config = dict(
    routed_scale=1.0,
    balance_loss=0.0114,
    norm_eps=1e-05,
    tie_embeddings=True,
    optimizer='muon_hyperball',
    lr_mult_qkv=0.7,
)
Below are experts of layer 5 (counted from 0) of a mixture-of-experts language model. Rows are named router (the router's row for the expert), gate (a neuron's input weights, with its number), up (a neuron's input weights, with its number) and show model dimensions 128-191. Each number is 128 + 24 x the weight over its row's rms, rounded and kept within 0 to 255. Numbers have three digits each.
After each expert's rows: "comes after" lists some tokens at least twice as common just before its tokens as in all text. This comes from a sample of Wikipedia text that the model never trained on. Tokens count by the router's weight.

# expert 14
router:099117161124135110062162125115140133151163142100145130082140147103129162139143123143139131152092155112106133112132130125093129136113108153107116080148114153105148088122145096117098145084150090
gate0:150094123133167124106160102101146159153082122147135155122115123122129133127111120143093148116097154159128140139120177127083109149116124115117123141142183123126101105138149088142125172153123112
up0:151141141129114123104135208135139142127142137183130140071129095145122141147140093146187129127124096131092140117082132099143112194157071117128089169139118161145123142114138173143157153147133157
gate1:110135108172151118152117083174095136124122143120158156129165132110128086115121097101113125148114164136104140159117117114162127131128122148104128118124119137105087101113097101134161108129136119
up1:186152153095097136162148096120123130116117110156110132129133140127146094127103110126112140123117135111168117183103110114168114098157152134116151163132142137093097153139102138068171116149093084
gate2:121133145104111097121131130140162124089117118156129155085137172121121165090142172154108134136106147122132139125111083121127157165130129155125160124206136130137100130120141114126125177124115199
up2:077113146144124141129130143136093148113116143113122140143123121129146152118127132108106088152112119096109125151138142125073155125152105142148178104163126159165141153145129120138141146116095108
gate3:097166094116125125093140127130137097097156153120157136120095123091169140133115111104126138121111119110121114163139135054118135092126128123139121131137113168100184106101068129161129156074140114
up3:140123147116103115108116105143104103122115147095102131145151161123111125103135124156116120164142131129154141113122147104120096146143090164138119161123130121137107118123137144116161100145132147
comes after: ".", " the", " of", ",", " The", " with"

# expert 8
router:112136111135113114153149104134152164090128130141110110143138123159150148131149150173125105122114185090173096153141102130161142112108146166113118098149157117110113138147127095135135126153110093
gate0:108124127133106130104136127118164114159165168156150166123145156095129118116142148114164083159151170142107150119094088158117149153108108150117114113136080116117110154111122164090164144155125141
up0:165096088164124128137104094117099094146147101138148115104118134139105101167123184125127106192163114124100111128170148140134123123090116093149114129132111176155149141116119152119080101105154143
gate1:127153163116119132136150087143115136179126133086130128138154132116138156134151183168144134147116169121093118090153144156144067134158104132101133146087201099134115120116118097111150074108132115
up1:157151096123128143101080133107146119154120093123096150141166184108153114112100099120135109163123096107125139124116072089086133103101127115147122134160079110108118114147125152127157160142111164
gate2:181139153129102149094130110118131107134063157149157128078115144099122137152149154165117087148126138098081151116122146086126119135107156168143113149112162139124126126083126116142173119148147106
up2:126112105171123092102160140146142138100130122133139177125097140135127147108124151128124090108159134112116107124173118090130138130141146113121135129108088136135136136136151077116159116140111129
gate3:122155160163121147132088137108149149124181101100095112141146146119114089132149074134149151108100127160140114115118106120114153091165144120171102101115119101145129135098138102121150111150111140
up3:126135170162167130107111137134150122140121105138138151128114174113108132151153132120117078123112129124118088124083140123101122122096080136121106100096158115144089138126134133147099089112115097
comes after: ".", ".\n\n", " of", "\n\n", " that", "==\n"

# expert 54
router:160090154095142119146148179107176144135144165115163115157159103152103100116116162104135115114134117122110133100085129172148138112113161180173156101102098159187112137169159160115147152107137159
gate0:158117104166140150096141141105097124132167190079166118125077111130130151200115130130143120141106154149148122154123073147098130121144149116159172090122135133111123141137133099109120127101077125
up0:146131129112170132118121151090140141203170145125141131179168145140085140130143066146143133048133109114097142153130122128127146114154140135119114126102142111142164125137108136144130101134118152
gate1:139139131157147129164088137117085176142079150137136126091132136133128117073104131101088116111111123124107127132135110158141112160130125126131136126102122093144106136140085146139078142095149104
up1:120123128124141114154128121126130149157134132084112113131138092142110087141089108108165137164089128140085116154116105147121128117109179177094147113125161121163155137144141115132078129086129136
gate2:104134103117142147144105137137099104101101113158131174113146136160128118094147143110123050084153144149141152095095112100179132182096160135142089144190112146160136161141174100101154148133119134
up2:124097125139112109111133101085143164132117165110097120129167138140144156135100169086112155161115124094100125120116127124146128157112130156117103116140138200165078121150097170124126141148166109
gate3:098163087093099172097157155132137132141120138120151122112112108149093135091116162103121108083118127120116134096091140145178103135114109192122097107103109123127153131158105114141118124143134175
up3:152155139120136140127120095124155068109117093132116129090133113174101138114131143098101126111109195127140137169089118103144119171163163117134149124095097123129103112121097155126120122147106151
comes after: " |", " \"", " (", ":", "-", "|"

# expert 49
router:132124070114120125132104116156169116155097108135116135136139189107118103127107088117147140139169143140139140123151113146104129122150093156096131150142112138098097104142080115162110115159105123
gate0:124122191150110122145099089148116100187147185140167104132106166105132106125129119108144098139106136140108161135148136134122128126100132140149137128111123063121105150133145092118099110118135072
up0:100159089147111130141145103140114127139106144122151147129131113109162137184145122139120141135116134176118154104134108110137093169145184115158099156119121113145144099090115165115136127121112129
gate1:108096122136078121107161116114126136096128093137115148111129156146102095098120086113135120098156168151145116115198147138129127173131062115114098160151107139131141120117153113107141127141107091
up1:127111136112191140121150144145097112129075162115122091113200121134131122130177103110098138138078117124164140120114183146124135114153135118079196121163148127150118157100143138113102116142115187
gate2:177104127152148095084172148135115152126110122123143131116060157119126120135113108112114129161109110129141122068149125139126177094102118092132138076129125135120096116122093133102157122083101095
up2:098132131168120114184119157129125131125164098172123115138105082155122142178172159123145124100101184122138124143134135145134047139117128192115112149091133103115123128109125119076141126125127123
gate3:089144104136089113112123103102132063111112111079141135091166110167084122110159149095176106153107146130129149108112090165176125088114126162113116115133133166106132133121134151133128138149140141
up3:089086159101114157156137145116109105146114122167119175142138157130173132135161141129131119150143174147107118178134150106099092132147079156095127153127118129111098120144196090129102098147110153
comes after: " the", " a", " and", " of", "==", " for"

# expert 62
router:120151162106110111153139144151096114104137129131104088126120159149171104141110125107126113119144117154108123127113139174104147148111156101150141124091134095135127137132126128119096115118131192
gate0:140125142109123119079143123115107126145094120124124147085126123163078145144111098111144134129073127108133118112080143157102109105126133099119129116139087126113133123141121147138154167116125198
up0:144141135121131165115109151176114108113138111128169124141140091129123128085134068094127088115105094138129140133114100121098096191165168138142153132145159130153095124116117114095120139139133165
gate1:110111122159126106118113128163136143168131132128124137154055106121117142113105086102110100110141118125111074170128146152149100185149099111116118147157141116102177159133090129145135088092126139
up1:131097123097126112113160173165109113150132117109098163137143132123144161103158109138139151120124159145113125110151112124155096140163129170089116126110135183166138095120157136144084133143129142
gate2:127121172108103131105172108161126130121141159153173112138123100097120108141143114095167092163096159171148077126130121112166094115111141131117162119135170160150191147087094134111067109119140121
up2:136118137150147117147155155100120124122100132150145134110129162115107156133113155104158149109144171116132122141092132152099103137071105181144104101109090128089118130121132115168131148133126159
gate3:116119154143105123112179103121134092085128106117125138173112162126158140141128092109096120126125143126159138141138108132105175122154117159132115139127146138147093119096132104112138128134093137
up3:155153106103115124117096135115144107108123116142166154096131149116101158143139144136175143093142125114105118132166153102109128119144108157129115109161137101173101106136152160101152150148111084
comes after: " ", " (", "_{", " $", " +", " W"

# expert 6
router:107114133139131138139150096083141156136126118179085131105124104131130145107166129152113124165143142129152098146094106121113156100132151113131093150138114125100140168157127089118127159157146109
gate0:141138161145120122124142106180106142138118088104133143146098102131089164136127119124153161124129118156149185141128155098109150068129122116103098124149168129111123113139153118108193121123126093
up0:111127101125121112119105111143107153129114138145131135106105141128120119094150150109142125115126120116124115125168101131094125132124088119134173139132107176117135112106159100116106170179110133
gate1:153147100066131122110118139104169129121160139150152117090196157145159119100113143116099123148127138127130168130154146119143166125181136108125164089140106122146132128116169073170096174138135126
up1:146118118138138138102104107118082115126104167161149093096141155119149177104142132112161142136104150146129135159138133128162138164131098124131167131079099179099152103120158112123092130152121118
gate2:125135166158113140145164094144120149143171120155127122155136143148099148132132099132116117129130132137155131167127158156132101101183181115107143141156134133100164135117150061139128166142138146
up2:138122142090134137132132103159105103113134123139185133146096119146164065172112137120063134121145120154114135112139159175092139136116102109153135138112129126121129154131115115114181134134124135
gate3:145130170149109090121103157131155138123123139124126143133135127148126132094144121139126145143120131153122124130123118121155107145108117144120083133106101118123146172136108112104198118143118123
up3:112131120168138122113155156074161158163143142089153098161157131133135152112136150148101139086152152122130142126182099078117110156143116151134123114127149109139098086123101168138182094104146120
comes after: " |", "|", " in", ";", " on", " In"

# expert 53
router:105104147168138164145166151117122115160116122117138093114112127164124081077152134133139123128117134102129108137103093145087140135162111168122139132119151105182096156140173146102138129138144179
gate0:150091148128165119144146181097093145150144123100114110150128158169130103126105145135184130098102110111178130131115076128130108109101142151155165113093122146095136078111129147120136141085147150
up0:121158086161137146133109111120118091129131115117118121150101096102170143132170168117136146148116123153104101149144110191126175152119139130093145154136111100128092189121145130154165117112092164
gate1:105135142135145138114127107139155114153147120094143120113131157143080138100136153104137135149115126134107157121096110112153160117159127114124138105141177125149122131154143161136158133107114161
up1:090145099067137128109105148162108154126129168148121173114167117171157121120137089133124131131181114138118116148149111093154079121129091149117121113157141175136095123128122116132136141109136126
gate2:176106171119133156105113099157098121133124135103075157100121093156159159101079100159159105185136100136138113117134083111153154101152125160122133122104111159092137150119148130129171123136152123
up2:102150134114085120139135176110147124111143112149164116145143138143097119102133076122121095101136153163145138105113100147158109164128119124119149152144124161122088089169078141134073122107087140
gate3:108150102118123141087159104154114114154162107131144127126159130156106143152118163121146158172121123149130162134119073112166134143133110129109154146105118099136131092124103118087143110104092110
up3:126125204110099122103146123156059127145117152122116148132094118141155144161085144163120117108123155126135124140139141138167147125144154138126116163123140120184152153159156127156115105093107105
comes after: " ", " |", " (", ".", "–", ";"

# expert 46
router:100093075124145160134145114130137166127134147146114156117116107142139102150140111101151137094135110138170102126130114156104129080146082100131113146170143094126145093144136105162127161143124177
gate0:158162113116136154104139089123115140116142102134110137134086158115213146118118136097121162159107150111134147101129138119162144076136080130149100132126154106177126102114115118092143127108145186
up0:131146156112151118158134120186165098117121128128133091147178149149149132108137131137141137155159097108143153134136104083087128148126145112123160165141095145095118118151107141127138093138132149
gate1:148126150133151165114061140106067110140152098132138139124158134083161146200122107155123143103108092130112105148139099140131086098114090122116094118124140134171140140133138120151161114110136176
up1:151159140193119129126101130151106121145170116152120085099148134087141152138131147093128128134132123148095123153142120122099124105125070095105096111149165091163073119131116107128132097145164145
gate2:116122120163148129159145151059114166146163114116097138191101178156137081136121106122152097137101140152110133116125111135096171151134172112153111166149128091118108124091176122114170155129137139
up2:079106152136152121165076158126114136144136170132132183110188133135126122086154114102127144145144141123135093122119100146125135163105136123142125165181079132115141114152123145113137158100129123
gate3:121119140151147097135144108146153121138128158118124151078115120117161105139118155108154127130068163131157111080116098132149111142136156113140109143101145125123204137097144144138103108122128160
up3:128122101106136129128136168162103115110089100136126114145114114124094105103147147138103112117177113144161134145125154143137130164105121089164152149111127138143158124139128129147105094088102079
comes after: " |", "\n", ":", "″N", " /", ";"

# expert 20
router:115139075170095106098091129126130104163106121176154119159094180110142118119136108114167144115124163119129145099171123122130075130111130144073166114107127143086114144130107106135143109139083185
gate0:121147111152127132121072120122129112130094136133137113101120119113133131172152097130150115129110121118121145159144140103126135158143160115130080101146131184109108148106119141157139121121141102
up0:148142142149115126118149144112152148160124138131141126127119156127111129116122124125127134072113126130124132130153151155151122113148047131129120125117139122130112131149170118125145128123128107
gate1:111109129123155148099136140187127139100138140133110125154155091083133145121136138152053122142122130140142142114134132145143128097079126109114120125090142142141098083145154140117119145144123103
up1:105069104109125133091111144151124104106091124142118145154139135115101129138128104131108092145168094131145109118132114085094171089147114156132112107130116080134113144155142165125162144126131117
gate2:154174098129106160126149120120132116129121130108113138126140104127109080103116163145135160136131132134120177099140128128169128146099169104114119149126128100160137111103093129132167138163133127
up2:093140124117116115138123125141167137148128087094109111171137137118162105135106111127115146087103079099142144119159148094120135186192100093111174152117155162113110085151144165113133172125121150
gate3:142157092166150134123128113132080118095081184096117157130116150152131087103114143124142077130129095142156153151144170128119146088145148125122088116111126107131110204137122143132140145099111133
up3:150119100100110109116129124125136102108111102118098079134146095125179096154101112090103117130148086120087111110175096131076135090134145117139139132175090106155106139157117151108077121165139145
comes after: " the", " a", " The", "The", " his", "'s"

# expert 9
router:126120155166178136140098132102115108117154119139128159111114148154157126137093144110103138139163151121089127160126126110101167148128115128149145097105131147162167144128134171128101118132138141
gate0:131155145175150167136142104100139096111146120156135152148093155172101097156122147095116146170124138174127105104111122142158133132140175079114089082128153114142167131096125116105121113117121102
up0:133113127142126167117166121102101137140174128103132113117147128127163121099121147107140122120127091135143090105138134155099101179150126118124151106162174149129148116161138139116125127104162067
gate1:109137128120139124115107151171101111156132145096155134156105105149073181140100097143126170139100166169118128102130110118163110144168173125132107128085157122086150128151122151103089112090163128
up1:126118222135141094147074142142132174129119119145150111113109146109150122096103162138083144115166145083144150141146130137076144106168085110115190142100111165140128161135148092122098110160134144
gate2:106127154107144136141123133140082123088116120127119140147153127084135127157114107140139155130138140161120132146141114128163150125189141088137165117116144100127143081161130091152137082135139154
up2:117111138174144149133144135152140117102188087130144129129164106161129180172145104137154139132151165138145128087125056102119157149105127135096136123101131110148106082106167098109149152125127153
gate3:157129141106150153155080107118084148111130159117104125132127102112102143119131146143137152111111153134119111092134150132109080092135092125121145118118162156152148134094133165101164085121098155
up3:162118104107148138085137162156127090139155132058133162138081142128158130175110122111135144100109120141144157131120150135066173136153124086152120139111121164150120125122111110124133123090128106
comes after: " ", " (", " U", " United", " number", "201"

# expert 26
router:154136154117121144177116153093117152140162153137081129113093074104159129136110127135097140156146176143169103130131098186109159094137095075157164124120136127116114158130100173109114134118108111
gate0:082157159134136147128133119125095161186147118128183108131044152135138154113142139118146147080105104126102107171151153102121134120141107102098117104118134107101159098116119115117127082132155113
up0:108118109102130148140107143119141107139155073083117129133159130108158111137120150107164124179135145139134090111111169111123158149118125141149131129118139164165143104086147126115130134104142128
gate1:133124085097160132109102147156140083163162150156122127113094138124144112106115147154074141128090142158136150119131146120119121110126113107119121120152079142152117145126129114134124091152138175
up1:107131091132068123095159148123161143143139154119139139109102151119137141126128138085146129116105117110143147121115134096133137130140102096118126128152092121178105155113130128095117090139155157
gate2:076123109146130121118118169121085092149149133142128126139148124134080167117141129134071105134156153156150115152079130104144131130088125121110146133136152131140110109123134149133091121101141087
up2:175134111133165129120133066098167120118130166073124121122146128148163146129105111123135114155161102115153140115126149158118126125121135128122110126114180105148158129113113122171141137096124121
gate3:149124130109137152096136102107149162164134144149108142133100128145152145135101079150074122115117106144141119119116089125135130131162145111116103149139135105123122086126147109137106109117124115
up3:126139116133098102129095094092175173146138127149113096151115153174149083117121132109141118122148132131130136114160140091144126126121143143144114140129130118099165110135141128134162120082124121
comes after: " |", "|", ";", " in", " January", " September"

# expert 28
router:130109111129137131129074146118171130141120097177134127115145148130161145099101162094129117133121141091127160103118136087112089118115079120150151150129132130101107120143151121137114144145058133
gate0:100126115135140105162116158128141099085126128116121098134102131095116146142139145136137083131104153152128131123147132121093105065139165103131176152107103105144150132100112166171136125144118071
up0:199158080124126140118152120119113133123122110144113140124128102126133106111120110145147154139186090144125131125130122088117158124118143154117109137125134144099115174099113114091138085092130171
gate1:082138144130139115132073110124125136099111121110154112138137135125088121124104134104117096091108113110111087134138097109091104092085129121124115122110131112100112139133119167098175158097125148
up1:140141118132162133156121154107098099112106114101164139173099121119131105130111114112139118073147108120148106146169182142155128081188142134138125135103132140172201126124152150134144142082139155
gate2:129115160114175092094125152162110125124066126153121118149176096124122140124135182125107106173086122141168151137165119119120148110115136126148123100119141103136156151168151093119096122095155118
up2:130145107143143129120125162135081128101122144137110143123125121129124112162095083184171068117093102162113067155144109062135117127143099130119135111161147141152175106077115127147104117132159160
gate3:126128112133111127141153132149108170081153105124155168114122166137133099156126127127153104147131167142104147102117111118159144117158114126143079112160140156113105124129154135141144148187142108
up3:118097096148136123102160165118132150131124153130122126123157152103092164072120110099096142133161126112137090084134135168136096121116118121116121109145132146091095095115116154138148141142122136
comes after: " a", " the", " his", " an", "'s", " their"

# expert 57
router:148120165118113149110083124148102112129131128151127148114150124136138105165130140143168114163098116143096128159085140080152134139120124159126104129076119073145165182131157118164176131139145153
gate0:087145093149105140151127130152166120148123131127159144140141117083128127153139146099170145138090153112110154124118115151125156160109121135115125125151123154100110104107166128131146142148123142
up0:178133190100136113136098128188134130130137111114111126148126089157108114147107081122142100127134121150126119140138130108181112122175135129121108164133123128150106149138115145144149083140145163
gate1:182167078136111156105169125104150125091143179092124129127138123131083129128135112098134140128108107124156154119079155116130151136111122141127075184142132132135138148154123128131125133145113127
up1:128108107099123129156081075136099144141128123109155119098131116106117108179133175141163122099100121113135073136153112082156119139135117104104109146106113114109165135132100102140156094146085125
gate2:138147154109118123094132141105142125097151139097124124125102138108142141116069121113101135132166160152164084133135121142126096135126088126118111144134120120094175148106104141149116122099119102
up2:126155156168133146123144126111121119076120138158108149142181126149122157116134116140128141104128114143099157109090133098122152114126140144098115176160144109121078166141097137157129117155152158
gate3:107130126145177145109137116128109099120176139158145118123126147107127116098149096125141130136136138094121131155119160118135127189153173169140095122174113074126174158141075131110135171129116158
up3:146149136127111111129164153129100061146165125116143177177112133126158125149095122116158120189175146138146105153140152172136110128126127145156151105080147159148103151082124104110147112166146116
comes after: " ", "–", "201", "200", "202", "199"

# expert 55
router:109139101142191114101109130143108150141141167067132168124136138123130135135143171116127092142081138113150165087121137115110146098086121142115098114122114124086144140116109098079118152100131079
gate0:091168114154109159106050119193115116127137153133111162157133124127149151130131101124115115138106146096173095114153121128126157123185077122120103149091153141106132099139149109098140146127139148
up0:098133098100078166095109152153124129165184143121158112143104124106090158126129174108141148153119118054137126065144115157136140139144093114145158135110098125130117101134152094111117160119154172
gate1:139108110136133153102125142119122093156139136082099131113104121111148152098118137110123122148143152111107103114126155108130133133106126126142089165118176094141138094128145094153095105102103105
up1:093138124122117147126088072136099125140142129153138104184115074138125161201127152116177136128153094141112142142089142134127121145141146121108108170139133147147102133113127110100134112107103139
gate2:099106135133091143136126151177118178133121107150111116116089166076124139118114099133153111130155157122143148113124153148107074169107170144109101173124170085110131166128144174124147093133140102
up2:177123099119148103165161151135122132129107145099113133137135127129157098120104123164131086103088158163125162150125155140152174105150110118167171121143177109129135156154112116119163149102154098
gate3:135131128109107132092101105129128123126094171076143145099134093153123076117104092115136172123116150121115122095123148099115090135146096146121121118096153124100150123126120153126155149130093128
up3:106114159092106098124137133123157148101149116136147076117104158088131140127118131118156085126134098131139148148118119117139132095114097123094146105120118166172120145099129103080122159147132103
comes after: " of", " a", " is", " to", " as", " and"

# expert 39
router:098130104134152107124181112116159132133152110101144138117141156125114117121126172120159106168079141104139148101132116136150115156101130134103123113151140172073125132133110133130137151033130105
gate0:134137135083208154122149110116170138108124134144116102115120145135115140142143114085152163100134135122110145113150088134141107122175107109124165146079112094148164112090104151151182155111118090
up0:095106132092091143113162156134168144165117175116155118145146124157114118124161139111104154116094125130122144134161131125126143138196126115151100109123116156165134093119123119133108105121125135
gate1:118107119133120157154127167145110128089112125105126139105149092140084124129160096139093121132127133156117134159132063143177131066179184168154135174128170141143130102096111146150136151112138134
up1:135092127158160151124183108141123101149126106114111094107124161156103109141132150132171150128130095106122111118141113157084115128169157134130115142100098082124170119142146128171130158136102121
gate2:100121157130079144114107142152107138150112114137135122133144112085149138108130136121115139124141122133145158106151125097105129136089135128112117093114111129119093102122145121113089152146085114
up2:122094103140141111142150127082144115140099121113104080122129130108098102148128196150142136148129135105127153098130125086128145097101120115138112186128130120110122139102107140114114132080100105
gate3:129097119120138142134110121123143198130120142166157170132106106142126137159084171103127138110111096117133127157115119151145136159113111138122132127123104112098144075163105140146153156149120137
up3:117135138093160110094116095136135167099157143119142116155129136131166118134124124134138103113158134101124153106141118114123118136142151108107119084135114141119104127117129127095088094121145044
comes after: " of", " the", " in", " to", " a", " with"

# expert 12
router:153118124116159102085162116134135102139125110162145158145124146144103155133111143156144116134110152131104106152129124147114148130152187101120143145156111150139173132122134121141070125093107083
gate0:163112154162115156144120128177116148158148117098127121128103148107136118128136092161118129143107144127107130082092093131132141130122085112149159133175115144161130150113110113098159104102120109
up0:128119180103132138153135118176097103168130137136126145132145141114150144131158117140172151145095146146112106124115136146139092129133119174112126127146164092179119150137100124141116096103105178
gate1:160146160137107124130147129125120112070144099138121129165135145130094178148137147124139163162125105155129125136119134101090106092138149123135172106155092095141138119133140127120097113147143100
up1:125139138115131110119097078148166141144136098161141126126142157105138125090124111129196117139134133107123150101101098082153152119145134142145096114144066163103150150135135116113163144115120153
gate2:096092128094114111107172159157153168071100100135122121143098126158099151119147100100090118169155070104124143130143103159135124107143144137132130116116160112117115131091139119127122133130111099
up2:151138140135133154136088112152132094131135129113164131152124146155073107180127095095173168137122129181140132126136129126150134145146106109127092126119088110147091127107094091133125149143108149
gate3:146139153139126126121094088142156151149116123142138150132199122130116136153118106157122195137113113139125178153120149106119151157153127119109160146146155126139156090110141157128114123131087117
up3:145113147150158139076091079117112143153165137154137137151125130126140187133101158142085107114157127108125137120139142115138141125159112180132110139139098136189143120133151146132101125129127127
comes after: " of", " the", " in", " by", " at", " New"

# expert 38
router:092116081117075101134114178125125152128126099093133088128098126133106139140128141101112155130093120120133116133122130136121170153105129074138085109186069125152170086132130093138157129121137139
gate0:095111174158082139144127097121132129145196135181151122094143133114126119176117161143086160137125124127075067111140131073144160128134090141097155121155136110161137135134127096093117111105163137
up0:103098113080132128156095171132087109133105118161116110150132124108108109105152149126110137123142162107122123128172109147117154102130103105123142141121149122167166111107178104123116135119159125
gate1:128159136129167127121107154149126144157111058102128121118076090107100093079132133167178136147123117121118107089135189144107137159133149125162120097122109125148097113078126126160074100131137121
up1:125130114136132145129129162156114140145144129128127115141183067115130119109151160113132147164105146156128137140095132109125067049075106122157115146131101113120146110128159107080149092117103134
gate2:120148148089133122107124080136113135157125141118165098070134083138108136145141104125118170100089170128122125147136132126094169106118135137128095096157118129151130103104113103105100153134137157
up2:141131146117113135181176154149119104106136127156145134141157109156144117094160153101166103156137147123162113144133094101116091143121095135092131121082124126146123129144143163137111110131127145
gate3:136133105173073148114104137080132123166136169124148120153131094123116117109129130097103160111125130136120135112151137167170119119144114119128165116119108167132152100141102120141137146173145149
up3:118119127142105141120124131123155146106137122142139141107180118074166100119116124141084099154143147127134107149133077143152139164161138134076116120138102141112075153143115136143115120149109153
comes after: "0", "1", "2", "3", "4", "5"

# expert 33
router:156126164114115101137097104120147115091178121110115127132086114126071113114126157100112096133096106175126120148129142097122134142125106156117071158146136116124103153099117157116167112103150153
gate0:137133115101144165070105122107126090104131125089123151164127110091105158154148091137143118101114120138115107143159114111140148122132125141126154140158159141121162082182122100150151106123148123
up0:134115137108117123155125132156108119080136125127105135106084115135111150082174123129135049103143131139130107131138099093126142115127094139151133133130094115097101138120155129144100153091117136
gate1:140135153169103103172114114078105140138145142131116108174117134084094148140146143124133125140165124151117130119132127154136169142135163139102128135121113112126116144104165160118115126142134112
up1:137109157086115159110140122116101089132151137114143082122067091110119089108083119101150148149085140093134108156148120155100143082132117101143141177111166086135129085092126132099133087123132089
gate2:132145145132154141073123127161122132076137189132088131138111098134130146143115114107115139126156123131110134138093120141112131166142139155117148113123096089134122130121106159136092132099124150
up2:145158157129142159111092130101105103119150118099140160154098141096103132130133152117124136153075128155091154152133136168140139166127110163132132103136156104109181159090108169114098128118133108
gate3:146089163164145155123123110104136122136106110114089121104119132122113127093133126140123088136096115161090127135114112144083102114145111133126118127125140103147165136125140164102134100122121140
up3:137143123165082144180100134139137123114117114100136114141100124078092144076115116104155151161132165128131153117121095100097121127181134146150093138127120084166173080101162127170130151119101117
comes after: " ", " (", " January", " March", " August", " July"

# expert 22
router:137142140131133117135128085102123169108189136141119100156128138150101157132136149168101125133119129123144151124093129076118091117131142150137082145115095130104165124155127125116161138110115122
gate0:150124136107127109121130110133124102116108170147135099110152129144124132160112179084150140121124125115097161127150122129098122132124099097122140119172134134129108144088107135104096138105098109
up0:163168170173083138115115167130117113129093101123103147107129131132159125163139116122130147144089110137109123087185156145128126123099158120123135109133137171131149180155175091122089111140113088
gate1:119108167099103142182116068136106132104101111113095156172100159138115087187128151153149104101116116117142121122178103148128117152134167148148083122113145106116140155143131139142126116134124151
up1:109120109102125143141145105139149122133096148119111169143153138135113095111116167143080100117135122137092096107163155167146117137097130165126114147099179123150066124135148112139128163139145081
gate2:154123152107113128146145098082147109101098133114124135154143135112117121153135174163105114103142126151156119161075192119128128117150158137124101131141172148110099147113133111105134125143124085
up2:113132147149155144128136145112150118118094110130123148108107110112160128147145147150096109178101132112132148104112120109101106098140088156117125146126141121070108157141103160151143125126094093
gate3:124120138102108148080061095147159120132140111115118155085113125133126103122143158088103105142126131147135127141140146133138136107122111128143125171122134175133098144128138113134120089141107091
up3:159141129126105127144108155098147106113140167108150110160193190173131148157118188075164108170121153141153163136128133080130136106122108132090127159142135120150139113141144137111148112118162128
comes after: " in", " In", " the", "In", ".\n\n", " during"

# expert 0
router:070140143140148140144115164122083118143147105100130128141123095134115131100166122126121127145129146100115155150083116152092138110075101107148159128123164105158151129138138118110102132149114098
gate0:141176154195107140137118106079108149123162117106101143117144139161127106156142128100145141199127164160134117159153119113147085143086121102138122101123088142086193116137076115145111134173155114
up0:124107155157090129125125099104145147123120090120124117095147114079134106168138160124134112063140147112155114092147145085122107131104152110112100103107087132130146136155141156131156121164128155
gate1:109128109082141160131132139113090126129113126118127099157104122076107105171117167087164104112155126102121095132130143130109161126126131139108161174143143163144126122095152154133067083107143150
up1:139166136128110092116114159123112129153133147119099102110078152147154171118129092142072106117143143118125115074107125146149136099147135131144147144154139111098105113109152071147189131124140148
gate2:099158122106130126111140114154126129118142135106130155116133127148120116144121145129114112133133135124127127156125130124113169122130170151066160119153147167077123103154063150128139128143093111
up2:099144129146122114156097149091144152171141114101134142135109106106111134156163125089125128077093115153119108114090159104127133143101115102125132104129112090093152094143099139131149127138119103
gate3:135148094116135103127133120094181107106159190130107125120100147106132109114145139112101157138172142135161092136152121140143157132166143102093127080120141097140127125101106111142092159115147124
up3:184132110165116111134130114164092112119155114126113093115155152108141150116108123121136137135119101145169136126121120154137118132150068128111117121147141158125148124170102095142133118123139119
comes after: " ", " |", ".", "–", "0", ";"

# expert 15
router:080116126108108127137170093108112145114116177135082104123113109116109159140102153145162090140128129104158113123207141128150159120135158123139152165154196148117166146112108108094099088139144093
gate0:116132099157128169113076152113084120128173150131141118123098131148118104117105115122189069128109166128147084115169083154136132129155141149109121168131123131090172119142117100122112121141097081
up0:117144138101144084085071092187129141176138095166123117154107123168140131149147054122138135152156156155147101154148113147116132148109108175147131118121159149103151095087089130132151145112158140
gate1:142115138135154115126133150135105119148130114130136081130104086176149148141159114155121142139127152130119126112121147125141133087158163081167100121085151109121128158111154111132112157132121084
up1:133136116126123136134126166108124120102103165162127180125145102113143122138157121138057151136120114136145102135135143150148142089118112183130120132136095137109115130130167139099171149166114156
gate2:115143185130127146123156118173135167142143155159110121113148080127134088113091140096179082128098149124118109104149126118151059133149141085116112128146150146128159096120046097141136128170145159
up2:088142132181136136177090138191101091081168133126173120144152105115173160130149176127125154083134170124115104152146089140186105154118103120107144145074109117135142094107144171125119120112166134
gate3:138144127145141128139152114136168138102108090125129161078155125126146118124109116120148120154123114140150080127139170138131138099150145130144064155097130112119128066132141131119109112143134155
up3:119121128103137124124066193127076100133163136133135164107127155114145132146164139111130118138142120120123166138083123149115144139149115088153124099117096108165190173134107151099122140123151150
comes after: " |\n", "\n", ".\n\n", ")\n", ")", " |\n\n"